config = dict(
    n_layer=9,
    d_model=224,
    n_experts=128,
    experts_per_token=6,
    d_expert=96,
    d_shared_expert=128,
    activation='squared_relu',
    moe_layers=[2, 3, 4, 5, 6, 7, 8],
    router_score='sigmoid',
    normalize_top_k=True,
    routed_scale=2.5,
    balance_loss=0.000847,
    balance_bias=True,
    router_logit_norm=2.0,
    init_std_router=0.0113,
    lr_router=0.0012,
    vocab_size=2048,
    norm='rmsnorm',
    norm_eps=1e-06,
    tie_embeddings='early',
    optimizer='muon_variant',
    lr=0.00649,
    batch_tokens=65536,
    seq_len=1024,
    train_tokens=585700000,
    steps=8938,
    dataset='wikipedia_en',
)
Below are experts of layer 4 (counted from 0) of a mixture-of-experts language model. Rows are named router (the router's row for the expert), up (a neuron's input weights, with its number) and show model dimensions 0-223. Each number is 128 + 32 x the weight over its row's rms, rounded and kept within 0 to 255. Numbers have three digits each.
After each expert's rows: a language model's description of what the expert responds to. This comes from a sample of Wikipedia text that the model never trained on.

# expert 58
router:181174196104140134095154121110169070170164161198093093130111154120124123080167116084110129134150153108148164149085140124142175124049105148096123140120154101079106104102143159129197084086150142106172129200126181140077143110129108099215113177107135100145108122106077125104096101186113091090134116148134059145152165113127061127144157138155168117139105112169103132133149162147131098129132132138141087148087127112113114100136126059130157164062142219133181170135135083140126115148108122209075122118117095122160169105142122160183125154153194153071126146146125137075123081105134111076093146139161096172149159186110150180152124181139144133154090165116081147125146139128187124159144
up0:157113145179106123094155094099117122166173063127132151162111161135139128136172122106067136107090165187118144098149147118079128111111065133119163102100094133130116151117105155151119126112148106084142128130164198144124157080136104165131146195097115123141086144136207130147183165106105105149090112091175076089179182117137110089114117187109146104173193105120111172135174098085115104148114084114146094137130162120159101186105143101108105097163088144128163113175138110119109107138121128153146181149117089148132131108098140121156088054095156112080144117140090167173190046123183175156129116163207140179097058188145145077134064129104136157116146113156143081108138197165101136153186
up1:177161123124072137167158140176114057134118110133051121165127126127183131179179136107159161123126133115104117118125104103184122136107075133149104161126135185144144146108112097196150103055199143118133084134058168135138106144190171168095172106080113179160163088138163113153174119151139115145129052137136083081130148092062070123146103107165130103156109105092142142121187133051131128159148174103167139154077090105110147133132095124071163142152110221155132047099153147148155114144126164179104107131155107137095132123089138124094095153184115144164196134142143113165139099114121147095107130120168162162097144161117088108119076178104143140137144068173135101119173124099159135153145
It responds to: Letter K and k. Tokens with K or k, like K, k, King, ask, ik, as in Heatseekers, risk, keyboard, plus other capital initials P, L.

# expert 37
router:120125213124161143137122172107158175167135191140152095183153134132110100128166129118087057130153103133080165162082105114113137108133146133124143200137169113058086153139111114088152129131149122130168152125096124075104131094104133048085122107136096076070135121103107107137088089131132101127159192122070095208088090157134105103087145079098169133157097106179126148136186122178176086096135121144154089128080117106102154101149072168102146109114124170091142085092122075142083159101114087202110098160125116136166077131179173160162126178131130154155109151114106141090160107171146093050114137173104095105136164148130149207115127173135112115123060139093110143143129126166155113141091
up0:085112084084134100119168045106116072084118110130106123169091050086107141140129173114133114167141110147159158145095177150180147129154171141092094090132100128121106154115186120121121080126129158093079122132135126183188120165094082113187077153155172063102135141135130141113142181189135110102089127176170138134104126119142120190090134180143078131171082112173098097120126115187137168185095148168083141133138167110146171168194148150118154102146121136079125161086169115160175107124095139107147180143151150129100120129087168146143087149151112141162109123205083079157141114157124165202102177108105131114185142092180128112158155128173170121131182145176114143119116129103070180142112
up1:148131078159132153077155092125179106125118144097110184108139174107131134175113154120112173136104158115123092140173165085153158085140126128139116058150183180134161118160100096112121137090101119152092148093119125172123093159153119190117151102127150161125127160150150119146131143097146141107091130155123139101154135139139188133144109138132122109157189135130083053111107154133153102160120127162145139131168084161117062190170163094075158067139127087095122161073126185223169023176127196092092143140085147145197154107102147087053109094164163110125105152101150083169097147098156105195131152067097142114061150125138155114132148138133163171165162122173076104160125097127152128140116
It responds to: Table and list structure. Line breaks, pipes and field pieces in infoboxes and tables, like "Years" column headers and newlines after birthplace entries.

# expert 22
router:127143120108090126205109122134168112136113138185151093140135138156156088136110077079180139105080132167086159085130102143146138134093145124107101177067194120143164154127125177108101188125094131153144120099135139059139173106150122108064135165127120119115118118072125081169078117102172080153118044140124132154131100117115101180153081145192105157134182193111122122100133111100167067234139095121130111120121193089096095122113175165155160085105142071134096143139151140094131116153126080119194096136150111125103130106113115101143144117144138113168090144118194075178143162100210115095128124119123156195108188063089107158142096173153092114131167144124100119187126151137118121117121
up0:103138162185114034153122125132160124122104146142185169113090106151119099169086066119137107077092107115178118101137116188140127067123173171145112144099112129125111061120133160154084125141146112163072076133106148130109132113163091166093141150081103114167143107122155129160148099073145110196149111102126198147139133190057075129067157142102155075126065135129118155106130143095157100076086130209092090095151106148168101139134128165136129073206137168076158136141159129170126168138122161080081145106112132116127153130138081101147132102107115126117162145127102138142072177096094079110178151071071155159135109119074147187187112126172151119119146090126113145096100154125092170093141
up1:176137104150096098132151154130192137103118103043140133118089145093163133091118098074117113108096149060166112100098124103097141080111088102123156130123148084155160104140129116153054120111104112161111103095088128146119103104160137185039152169047093152141118118088120115173095196185113130160054114113157154165170088108112074174131094129142111102142152129151171135108144180193093078183073149158123110073179117122117134067139179183100140135129117099087121128125114124109187134111129108152158123124120113070118143209165118094140167103140080142152108147133131116132105076128154079191169184091110094141109096097089110115081104102094119183137101090164143157102128123123127120096178
It responds to: Word starts after articles. Word-initial pieces and articles such as f, s, the, The, often after a line break or table pipe, as in f‑rog, f‑urther.

# expert 24
router:150168169101069104152142106172117141105161176139187092118129106137148093164004129158100113100113065105104075123179105122115188106098154092142162127153125122108106130130091177144071139131153111098176164138078095154167153140156120099122160194166122159101095096143084151174112095121191142149114125154103078138152148133204130172106166152081113154167143083145099135099114113130113112146097146151091155144129157086147105130127059099164152152136204134098172113156096085144121122217105197169123117164106162110134122150131120196126091104118206092120078153133147108142116119130166131142219120141128119131188140102125140152097151136131182074116111164174132161097114100155128119141101
up0:204111106101101172135110135140151065109164129180149146117122072173112169155113070148125109179197097103091106113190139116115108176142116111071135146163106138140135098154087147181083142114139116096094088155037110106092146099250164159129186133195107156143153102158144139147091147117113123148155185141119091133139130046135121170166177199126152189103217139140117104127111141130093162103136183129140129100125123120167145156112147153099095151128188138164121119127165155138076117129158163090110154119113129174143113129114125111122150076114120140082155092160097082106147122106108164087187137149148115125136147130154113123138157137073173129122167131127102053056114133111068147135110
up1:127188129151145137141113127104075113098146106153097206073172165129130121105147197087144140117123136048105078114244120125142110154059145144119116127129197146160168107114105142168142096166126101097107079084083147162105086115173140117135141202134056132164114096120112101123116067088153099176125152122169169110153164134157075176166079139120169131117159132092119133112131124143138162157093167114100114058150119149146148155096123107096113111127151166056110109080117152145086134201109164136152104136138130150169089169143139147176104128156123144125110116108116115163109100126141169101135068096055116110064160149097100109151105135113128137092182097081153111083112166172092130201126
It responds to: Commas after names. Commas and ")," or "\"," closing names, places and clauses before and, which or a quote, plus mid-word pieces like ag, ubl.

# expert 42
router:105146167072119159128153172119121126110143136130163249074056111125087125167087152106093141152120122053159106069133115112130094142104114113183170125187173120171137163134119129130103157127121127087104149087122165077103114134102148099094154102199130150085181127152170102154081088102199115196140146115140129133120161131231134103113150187130146157071104123109086118168141108105074112094114107184146064120153114122147126120134148171195089090111157162083160149121123122100111138164084128114155058184152130114123131093147141098160114124158158100151124129148090134139109157152129090101086144085208114117091171116158107078142154118084154145070122112110125180121151116127093130125078
up10:166130108071163130172109086155104132062153095139106195176086131129153118124094091167186055175092096135111158095134131109169164161110110138109187147093124133175163115170122042107114120130114141073104132185067123180118127120089139134181120143126147128158105151100153177168158167096136084094103201122129112111150148130126099119124121128123142159181182118151091119111137131146118187170146147180128178151111132204198136192070101153126132124125115155164139096195127114140125160083145136068120107104133205116126139185138159071165123103172142117128115189129080072076133080142140089133130119118146125122166133043123107108179165095141142133128119110172177088130146098137104144144104
up11:129071155148080170087187119113140167096120102144170152058083127145096145161153121137132187117128140120156095109143169085133096197141103128164046155120089173102126090080139137138112129102149181131091116142133151127129167056095130117131137151174156101155090110102212094145142085098097124106109118136121101147152152109143093079104130136105097121134142187139111079091100155157115220107071177139099099111116105190189111116067088139093131109075152130172138105100154165128123172127106178125157144122106147091149144170149139107129114121140165124146141115154075147155173120147120071155099137119100130152152146193131167111170143211130188085107157173164191185072087136125113067121113
It responds to: Years and digits. Leading digits of years after from, between, born or an opening parenthesis, such as 1 of 1847, plus table numbers.

# expert 63
router:107172133138124138101135152156122182170143111106177086111179100085155182150086115136117180123124163165122149147099115149131170175089137164173134163139155164137168182075192142230113160133126137088073196093117132165131160130136125100155153153130140135137124153078120102092174119111142175165121133171097091134174165195121131116175137161102130091054150148152073103139091139086124180144100150086104106119137105137164112134090191175109067124101106097131120154156103174169146143103123125130162121088142172137150215168108096132163150121147143083177079134122104084078118092094142179144143126090119134070084102140153129077129170162129143068109116222108137066143138156134134137163131
up0:129120091140186156169127157121143107125112129181134154073101151116137149097086125152082137064066142130184125139138024135129135147108135119163088129088102102142151102126106174192129099185145136075120134163124071127121129161106159182129088131145120171132122162098134147092069109142139142128103100140112159121063073193109117134168135087107099137072176207133179104148086180135118127106118133085151149092151135093160093112107074120104165161100149078120113107176105192155145136183160187160174141101160119152087167181119109133146122133154145123107093117110118136161142123092114158089127115085164133137094089145170137188124096126197123149116105174074167075151126110032157121179082
up1:123179082132108120124049145094104148134121082105068151165130141145113151155144146095116149204098138113127117136135121183148135084151161151162131157104127088194098114087168163164148136085073139092149118079131165153187156149117119074191125122076156165150101127113078100151180130155175139150156140169094110088156129233086096167138138152148140109081150081088116168145063111096161194104105124146108147165156080120162073130121165150126094145148090163149145175180116101127116132186126144199163168155137132136155175132086152074143143055129138066109138105130110098206130143173145114178130137116128142102106131137118131106121090127154148123087092204152063103166104132144139143122109
It responds to: Conjunctions and list commas. Coordinating words and separators joining items, such as and, or, &, but, than, slashes, and commas between names in lists.

# expert 26
router:119125214124162144138125173109161175168139186139152094183153137131108099129162130117087056129151103130080166164081105115112139107131145136128141200137170116062082150139111111086153126130146120130170153126093129071104130093103128050086125111134098075070140122104105104135089088137129103127158192121069094208090088158135109105091146076100168134158095106177132151134183121179174087095137119144157087129079119109107153095145072168102149107112123170093141083093126076140079156096112088199111094159120116132167076131176170160162128180133129155155112155114106141090159107174143094050115139171105097107138165148131149205114127174137110114124062137095108142145128128165158115144091
up1:149103122114146090128108109154130143079125116096110128066094110118081173140141091118172132123109167110127141100109106091145096119049083092122168068112109115136146144171112162179145166201142170149121076176098061125087148130198148146069147149126129103135120158141174175149084109153136134157114117133172135089097163105119149164153123120130112163156158225118119116138144178145122150163116161082096142127169097112150038148164109121123092114158104129136056158154105134185168121061147164084112119173170157129159177147105105090131103096196125138096106138166142183141095148073134132161127151100141139210174142132149146147146077067181103117137218148135133117075116152091078114124120
up2:150105063129184147151154059102058128124158114103064116131101106137091121166141179076067148145139113067144147156082154119149101133116133106103083085125148147131195098116148123152087163131099157098072082143115132118078124111131128193084129139147159103148137115111210091145107108151073149125094093184114165080129139163120132141112080084148084142179091126088181127165154075122195116130105121155158098128116197131176117158181144133071100133127129169122143082182143146171156112087069136121155172129089145182145149151101113092092137042151133147133131169133187074221122130105116116188063138127093115114113118094121080109139116102134130101094176105113145145118138141100133134159132
It responds to: Scattered word fragments. Miscellaneous mid-word pieces and short tokens in foreign names and ordinary text, e.g. prou-d, art-ists, Cl-ub, Osij-e-k.

# expert 34
router:146120139077109102141060142121137164115180080131120161166090190165153110137149178142122133125149104172154121147128049184165115158160108156157080193132136091148127162130080113199111079170137150127153144158127075101129154123092133136112104104109177103191078131098151126117247243121080128123106169190082110146149089132169096079150118123098161124085080147095137140177119125112110126123069201109133179138145154081133129144142158149147113154109086114111092137145104114122094072134091135101123108127124147175155127087073168169176123161126094119128192122169095142153123121193117106111129147109089145084149136148162139093086125144114158124080127146128121125118158139179131152188093
up0:153199104135111115122148128116168099128162088123168197087075166129139191185147151137158170086119160126091131152083150125183137182180138073156114119146156133134157143096067115117088080189157141125128143130119103159124084175158138191176125133141121124218150112150144068047073157137086124106127170095157150106164076176148116143138099149130079124147142098107135092151048126111170132079139153180168138105137125142143067103115151136122074187114113141157121138169108123133103079146181142145127123146109111139132137140090072120155116127159104165128174115126130101170161132125098129186066177134075138098124130116092113151099134212108211087119097157088128153131143126194150153115156
up1:218119144084125109141089110099079100139140135105119148171082129139170139108099098139121192161087127160148099096148104131135119126161095170114164134128145126163150102150146092174156073126147153137208115165050091116117073130104158131081123112094119131200077168093146144175114175170141129178136130147124132125137097110146154095174145103131135138103101128159138065111136111102076145150151186137150115211115162140120119142125094105094118146111076142139137106139150099158115042141081156099088141122073150098160121141081147140097112159112078099033181054090113162126089166111134155143128111125106151124198097143148136053102137157133194105099161131164090064129140144161186093154088
It responds to: Diacritic names, score dashes. Slavic or diacritic name pieces (ć, l, ch, em, al‑), en dashes in scores and ranges, and opening parentheses in sports tables.

# expert 35
router:086073162101058089199146176122089166159166134179144151142093152113067056194065133117125057110150108125091168124131174117153126172149179128113169113135102144072098096151082115070126089159122117076148158131120158144156078101097164073168131127135137108115189142078159097193106110171077159122136129125133110138140137091143109153139132148145175085160108102144138129127128141146089133081066086065105050168125130154106133107092135143089116062144086149106078075115097130179131124169173124136105135172121133116122141092185121103089139134151143145129134109119107085115109128154109064106113103102186128103185203151090137120121081152125130129089154142179095130086177105105130148136172
up0:120183090151076099185151100122100130144150111172108175192083133109106117192072120076149153136133144138112078060107188193155167156127114110137112153105052136158114119151098085049098104123091110049125151128184106142122105114074101115124190087203156148148168120104155164156141053091137137113176197129106132114131145168144177107147174121132121085146184145099154067135095151127107133130125125144125095143187132143099085151142162182069104113146179107150123104124094163165123103128087171085139136146110152125093161146141133103133074106167162116152147152086096089130109073100090099156139062089129106123124112110113119102143163105113140119110113157199200184122135101117115116125136
up1:116080043106153108170138092090142125154150131093096141146123087140091161120108137122139165086176174157165111158158145156137141103075116162102150099144122169092148161088105117137103161182114080073148185119168120121140140166187138142134111109142181112127106144116121074123087105162126183129117073169176169120141150131174173123102124109050150128048151137099084112112096078104136134177144120134096149154141136146162167167166109135144107120126168142216158084155173138182128156151114108112135052173146147144077172157148161094100133140122115111059134082150171149137177100133152135188113152078104166115144151190105105148152077155134214135132144102133155173146134139115055136161194
It responds to: Determiners and years. The, this, his, her after a clause or at sentence start, and leading digits of years such as 1 or 2 in 1976, 2006.

# expert 31
router:136138099149112158149081058123144132175172138181126089101158128091187140143075152150199092151187151126175076143066088090130119147104135050120150169138146104097173127160139120171140140169126139109138147145101108158153177116122164131172069145067210152132207117111129136136158121166154169100116143095144098110131097153154086077120128149139187176134057110111146145131156132083120098050172113125155101142070092131100100130139158104143180119184194116134101132139151095125125127065139120154088099121142122100184145114154103115151088089145075134117114132169128091163147099109112163113080155168109146151112101102140145135099140134122198113165103098135089088210127146094138209137159
up1:088083154194158160095112093129124140174170086119087132082136158157117160084159098136137148078160111142175078107111202143082129168089160163151091145154154123148189155110166129106108138093109093139093129140120111112144081169193201160166069104101159120080167161136162156147133149170138183088135138170176114120164093137096107108089098138103143178131146148079124104140176115107118151155127156163125146118134127187119138144135079159193098161096112157164101105191161115116127136156114196144126094138131148147135139157152146126091140179153119158086127138193115064133114161078108129125125184127033083117117168207125183112132083093091146102089107113110133109098190145078096124083103
up2:135154130073049141139174095131170111148162153121139201114019131116122088160107126093098174122103128117162094107115155107123174086119119119160187129149143099135200097116108114147147092159109178126121137138104121148105171135169140081173103161089096094095139154123152148058175156116086135139077129141136058043125087129106154137147166056126113122110129097075098118134131188059105101170108140169103092143126123122117122178116192197131135103132126114137117149145118088090138103164120159163049135128124130152112116114101105099119129077119108160122150138124115111223155128124132150088107098141155095132110098110129124100178221109120169157141033129102138137125088149105069124155146
It responds to: Name-internal word pieces. Middle or ending pieces of proper names and words after h/H, such as Olympiacos, Brazos, Sch, Hol, Sal, whilst.

# expert 43
router:127089197116161125149161152117151180165170178138158068160166149132079112121160127126106064139166078115070164146103099128117144094093121079109129200137156113072072160121081117107183107115170139126169169124112116092116109103087121061101117113116121094120131098124125106123102061126129074131158162126065118203077087181137124105084107093094141116140106101189139143121186131159157103103112082154141103158096101070074157113131075180123118103111116171126092080103138088128111150078082092185121146159121134116160092110148181157167134157122155159156109155110100117115169117182166124039098152192100084125129176116141144191132107145117131110100074160127111146129120098177166134163127
up1:124129086117102143111115097125089093111133102056135138166038129154095126159150090096097118159100168088134102097112194138135114158130134081117132095140106106173191114088179131154087108107098140125075151126130114160133116130167056155105164108152115149149136189144136169136196121131085122114127067117189183129163177120198146173140115165154130126101087119103087159104086099121122148165125133096140121146162115103099124140140182109045129102150138111131110130234164142148149122126110212073090105114110148149064139191096097108138119066125136132085134105131121086170112068135120151130158086116126116135183072142151062086148123117138143102115170063161088076082108140175129110109151
up2:175183109102175151137110114063130130093160097074103214118073185205094153134152138116142082130143121097111166097104094126104070162127178116094099134157107071149192087040214163137149125163077109124037124129112142198134109113138100214144075104097123142149146134096140162145117133097104101114137100124118132129172130110080136129160116145079173120160157095069158095128098054093105134112105130133150151113114137136135102132125177112125154120117117095165097179128098155113133156075144166126155138137133163149115187146176071156134149127103130106116183127140122104155085094161178153126152156116173158175119146151109089125128157086165159202091146134148118111124107142144096130119061
It responds to: Preposition in, word starts. The word "in" (began in 2017, set in) and word-initial prefixes like con-, comp-, inter-, cor-, sy-, est- starting longer words.

# expert 8
router:120130213110159141140136172116164184176144177135144080192159136129104090135156130116093068116151104141077158144085106120110147093130139129132145208156166139061072134134108100081159117138142122123173159134093138078093134100096115054083121122117109075072146124099102110125099082138126094126154184116070093212091066170135126113086128079100163124163088091166126150136195124172173096093134115149162089139066113108089146101136073165105136105111133171094138094092133081140080144094123092188105096163111116125153076120171151156152145186151131155151110157114115130088158107172160098055116133178117107121143158147136158197114124180141113118115076143107102148149114118155164121149083
up0:134146079118154123100139114116174076136136159163115153127154116093146140168133125106194160148063200123186127135123112064142108122191128079109144093085183097161145131153146121158097067088115135140117136162129122141074157097203123180140149142159166164115130153144185116125124129086069166164138110087169076101124151178137090135177083128151124147092147143074110111142125121113059147170135118188129147167079127151157110119216153154058105095132115121153093178138149109144143106112112100141129145152092146077125133110110111112076111129114203068111103094074101089163094151151166114104155191123160163123097045102125118144113171166147180108163169110167079116086121125101158105189125
up1:111152112165147113114135081120194106151112060138122129077063142095119202151099118133152130091097127138146085088160078069166177101126128127140103139159122120082109136122117134121108141145117126075123093177133103144115142099147048183134123151164107153108153067163130124096179093124199112145132133193157130081120138075187143199090187106224099112126107095072147095075130162106140147135119148109108095101103149101139112171139154178118106084163119138100121126144132134131116121128085120109159183121154127108171186163119088084134110133178143076167113114146081079158131142114146131188141067165144114111168113087165138132139145125169138100208176127098129166150095188102109153107209
It responds to: Spaces before numbers. Bare space tokens, mostly in tables and lists, that come just before a number or entry, e.g. "population of 69,717", "| 3rd".

# expert 30
router:172110165096103106101156066084189094214140115116111073149150107115134170135119118085126134091130152088140132161161155139110169125101138153123148138221177123114121116162153138146161140128100112150109141142117135117076132156166147104128121172130172120164140108061099106113092066187156168122135125096148125165109160085162168099081051097189153095187127163144118108143106131119119105075109159123140149157116150108088107114164162095119069109093190202125138140170094119137081156100103117169122082167112024150151185138179173173123090123145134171129137117128157149135111104120014088091091145121150186155164113093121109175152116112138160107134116125159141142096140101126148195127153
up0:166130104121141128119102145112178093094139127155148098099179124116133158066134170134095130219135131181143113144084134089123206061160058073104108127128145155119193124102141165140109110156109111061176114161138174138147158073100077087182108121043148202149117136130144146102165139060093126104210127092132147146142156158148123125135158106154129185132145193160137106166126138125135152104127138146145097110190151099035113144154164147136098119142115122142092153189185139183158089121113129111140065133104126082110142149199091123131150119148154144075102118127088116179187119127089120133100123165093099102139170082143131091119142118136104147072087115153126153127109086157163171101159
up1:203123132150155068178089123114106147079142129096100090139124172161140104140117131103029112126127171113150102137161128138097140141136109139139151200087131152177143166046115121125086155090137171085136114098149195136100134122154105145096167114146116142174109147185176147109127080115077159177105103141145141096189176120090158089114106092155162171145137134088147098109094142148130085176098152152118138128159102094123177147157136136211136121104129157084117148128145142194187106145176124104066142070167160106120062167178162055075166122157091135140140166104090111181088126157113097103111102083132161099190113119111111154175139138159094121116135082163124103146172163160134110159181
It responds to: Personal names and dates. Surname and given-name pieces after first names (Mc, Sch, Thom, Sh), and spaces between month and day or year.

# expert 1
router:088209132099102140155116124152148141098144165148164060104128110116078089127153137105147103146134094136109147107161114170116161100094174071110142185150191115090096146149116141141138154135136128109162123162111135025091127092132096112101153057111160121131144062068051121102124116148115107136098172070113156185130090120147115054116091120115138150179085116144193106093141136187149132095156120172162119108079141105105147088112105174147127118110106118116108110104119114145148082135168083237143092148124098112119123144171129123143144154163121131184134119094149122113133107135176135058127133150116090118182181167166122143095052186108138111162055155155126118130102060166172137101168
up0:180141103093157083144085115114062100162127147121118085131109112182180191151113125120091111130122195104137140102115140140155188083172136146121125138163056122093101135134140155131089165145130090041098060161124082112069087165179162098187143165128111135142138091101127122143177112136202188096145159107133174148133159090103141172117100106128111077133138110130152079130129077161131102082152097124115146073137090130180085162122117139094132095158104140142156083139179153089137105138123144094141160165129128086143093131154151139099132099145103179104096068117115161151151104119106193105104114127081073174168159161173126106115076138180179219142130142089060169154171156105122159145134
up1:092181079110130112087106111138047088132175127153169093160098145085098160118127129061125172168100126134146120095118195152133114131109118163131117144149130176151198118100123147177117122131126138142118108115163100072160138124101101122183188142170203158136078123061147131083119182132130108134081111122107109140085129119151117126132093123197121172162110127099117142106080168159121161120155194144116113097161127097068078132136165133174099073117112104146090070092113106129157123144185130163126164083159133180062200088137109119068146091129092058136146107143124098160082077129131082114072123071103113158125118136134086111127060087046158119143128103159078128164173121142157120127137
It responds to: Re- prefixes, section starts. Word-initial pieces, especially re- prefixes (re, ref, repl, red, ret), plus "=" opening headings after infobox lists, and mid-word vowel pieces.

# expert 57
router:069144186142071127157128180113159177118145126157125109125123103122134101157159188153112104122121137095078167125153155150128101074119146112109189158132141152088075197158084129117131099138121131099190136161151154100095135152136126108103159113122187042080116143099072112110030111134083130125141122121070135153128125115129082099106117082078164107211052116166163092099133160214134139124110125125167084185092127080085100104167092178141080120150132153160076131094106111102076119114184121153119113147102153132132083117174095139167120137145190119153126123185120115126162147124106169087131118158167088065185199139127129168153092132108120134140090142133137177169167110158154127135133
up0:110199184130131110136072131128040123140189150149167114107128097146178180137139157143174175190141092101130105145151174157137082137176124108128152132127105166099074124202165090149173132120153178222114109130119111129109128142131124139131140134109119081115176165149188105172115140165070151173090115159145121095178121049127181169124092184142150108123078145111152126161153121134088163117129164121135178144072132066146064157194140122153088121110128151131130145134059146071149131085179097101135178073147151194089094180105078150076165139143111180117126110146120164135105115095141150116089110113162133108154118151130135126113125140148125155169159158163060149157184137137112113123106
up1:188146147190167184092095100161095086180133064104125120136130079126100136124122168110116174132121173118106128154141203113117125145112156120161129129123159114178162131134152183140172105076161117160068128138115110093082093122163115127204109051125141125216164151122048170045107111173075137095122103148157162081066106135113143117117109160147101103116118080137098164165118135123167188151094167175119119172106164135091141141094097122162089121134119171095154157113089174124149096097111140136156149118121184189121125079095081134204102168140159115109084128173101135205155125137125120113161147096173118120112078072119146135104116111102112133122153143102097118133149107200132120184119
It responds to: Verb stems after auxiliaries. Opening pieces of verbs after was, to or a subject, such as con, perform, oper, sp in spent, part in participating.

# expert 44
router:110146134161183157085123174156070142127134071167153146103112162102100136152119105118075154132131124080140132133079126081120155092059169178142134138118109149135180157154194117168132121159081113090077132059138113166114118142172163119096154146093087132099077090085164156134135146149085137131131131168131190188221123097072167101150142089162133138104131164132135110151070109097139139112107169138129169157112169172142101129123142150102150161154162077146153106171103160142137104145133132120062119012145104145142154125117092088143101049073185099158146110061099101110121146105170136116104136106099180096113092112150083099198123177111169189101108107119125071131151118133140139136107
up0:104147100106181110116113110105109136139119138125042133118142120110087139147165133141113207098160130123125109132085164099109090148128118105132097126143146062175148094204158137049190171049174129175135022156105130135108173119194159135175177101098147143112123124137127070120123101116132157141146133092122171087113114097151131093146136094168100102136119135090094142139145121092115134049123163085132136161106116128158069162152147158064188144142136120153186144158128208118141087096125078094112159125169182120147100172104116112226119105075103157120101089098100125132111126152121097118111160106090135148116141144125041122072113082143164127137089119160099106142144076082112147143138
up1:153160139148158107163149164167081150134154139115144118118111141147120151155186145155107135128119131083094170175154198083154146082079210108131107093102117125146109092074178143148080094138071144097168069075121088107136106178131143152077157135069090188103137122125131101161089108080135144135113138110093142104155174105118115119153159090132106077114104156102121156166134165129109174153080161123125109113109161102094102110144097115064084123140059098128086177159076139104154104108162182157165095091098146175107174147109154110124140082158184119125134091078165141155182143081148181147113150195156164101165155152082198121119099179094156126097165164178154063143133120134153169183125
It responds to: Conjunctions and connectives. Conjunctions and linking words such as and, or, but, while, until, "of" after "because", and the p in hel-p.

# expert 5
router:160162165157136076163166178134166151134165182117161169141072148091086137112166171107160158199156094147083123130101051165147132122186105150151110150104166153112148113099084079135193172170135145095145119102110136125147098128128174099094143068141135085168115180101124058090176136130153132173119126071126101122127132137134149139117106126153127150143099114084146157191117081202152147078091137150092118167160123108137142139055157117132199147137148199122120139125122128118126047117137131113152047141082084137154122088120152218155157171188137116114131137127142142073138106150139114088170124122111120078062130131160146116170087129101185141134095163115150083118124125158159172181106
up0:143117121117139100122153133162155089113171115096132132133097170115153161142169131192149175136094141103144121161105123199155102164192119161164085198188139153136170139148166084172178128157191198116116094136102100161123137113132163136137120074106124082150083185167110137089142177183128169156129087142084193145149166170138106147109144170162118156112119182147143144164128126118156220115131173168148134101140124057130180134101174162101117128157150139113130198150121106146179119133124120108094135138113094150122148160060099165099048137121116104188143102095097123127103133114093182072166162094081077135113134084183092117117084093099128122100179151153089127099156134122073120182165
up1:156182143152137114159126105139120146129152094120118153089101133121141148127148115098162155075074125131125095127128076107166066090107134195140089096160116066149133177097094190112175111159103191109104095104084103077145154160135112090196114139170142144129122187104122123150162124104103117171147080057109141131124100161091072119070020135131112138091174104092171165080112122155148165091097109120086125168114112103209150212097148117169147110169149157129097140159126130117119092145191126118202030103157076158144150140089128104134153137180167137125154133110131109162170100104121118079107131106103133110150177097135069140095103133160147101103156146092109119085140156116125124133190
It responds to: L-piece word fragments. Mid-word fragments with l, such as l, ol, ul, Al, in names and foreign words, plus digits and spaces in score tables.

# expert 25
router:096143193126140139148094156096168180164151151117156045172150136138106090154171115130105076108140102147097168152075155118114112102148152124122141226176173103081112154094147104108169143110104113105180149137111152068067147121071131080115129109131084067077168127120087118091098093116118098100169148141077080209086121158148090097081148095100167117149104092195132101146157137154167089107129118154146095127101128081107149097122069171090134063132130136099128093087104072136080168114152107167115105137111137155127061108176177135150116161124130129141107150120130149083157112162124141062091128181117083101147178130117154179084114165102109108101076150081112171152127137149184135138101
up10:125086084130139154155177083101131087095178104129103092124115124151076129158086111140121098164193106141183161129181141128165129161133166128158128090144109099215174130132101079149088176161100186117080106135172064205128078137134074140152132107071109165137116139145154123156138085123124177143103157137128132089135112109155136156106133059151135142171113123063118077114097135116115174131146126161093142081167136158127120157113149138145176117123113095137102073158164112184112052134140108050170117093137091139167109119126129151181080066076137137063073098140146103129159117187127178122153109067095120165088135128153137124111163102136103207116123094115144058127119110108107179142180
up11:119099120129182118145127096118156148075137126093157129139117101140121136159113094119142125161127153102185127078183112101087159137159101089086172122166139174168152166115165139122115101101142186091050074159099140058128137167112133172100186162167085160200072154072161143090107148119107165157183067159204154124152105143113161095128147105110130156104139095118153148110161151143182121152120164105090162070178090144127119169080171184216120079161122128135098142140154114088099100126114161142142153119158155127108148108069162094099088140152131113119193158143138107123091160067124147135101085109099156155151076154140122173132156143097203139154135125155131152122065120039160121155108
It responds to: Year and number digits. Digit pieces of numbers, especially the tails of years after "2" (015, 019, 023), in dates, tables and running times.

# expert 46
router:118121200099170119140137175122185195156122175170140079180157121121130103118168105120093080126136091129072155151093122146106150114132138140129123210138175138057090138162116114098165111161132144126162150148114160097108159146134103065084117120114109086075144121111089090095108066103132106134134169129089092217068086184130107111097131064125147124136091102165144142120188116163174100095143104138159102142097138105100145094175090155117134129090128188092123088094142079138082140113095113202086098138120093111160083116172168173133147167155134174152094168108115128096170125171157145032104147212098070129148155135155151194128117141138102121111085151116136160144106109161152126133116
up1:092121077102171143111149129080103097104187114118153112117106117063072173147167154151119101155140124122121109124137151137119125154136158098128152156091134125207073138153131113173150106166037166156082106091102112173178144124159092142075129157102133157142114192115140097079097107100113089171086117115104145090126078176085070165089100153113145107095242070076150081124123124108082125152126090189149089131143100048107159091143154113162060115143126102144121117145142168099109090112142140131123156073122117119170131096119120051140123118151192106156158106113112100129109131142189112188140140118154149141119094080093116159115068103158148132149173115177154113081120098112176112072135
up2:075122141096129107137134111131156135096149040114127130121152110161121161110155122094051167112083205130141062079125179113133130136158084123139132125111100100111120103091124094113084125140110088134141066151112126232151143163175202168145129166136133182146089124116149129146112137161103132097118084087127157125107164163107140126120134138080138213148142114105153103099165114122112130131126075144036135122136095200081108134121138128113130140156130132112196145129126108147146125155156147079133123113164115158147184145098063170123143146144119210142140090073035086148116156098152121144158101103193093183147151142140148137123113070166114092132104100090170125089150196105058141168100
It responds to: Table-cell name starts. First names or name pieces and numbers starting table cells or lists, such as Sam, Mor, Paul, Pat, 26, 54, after | or colon.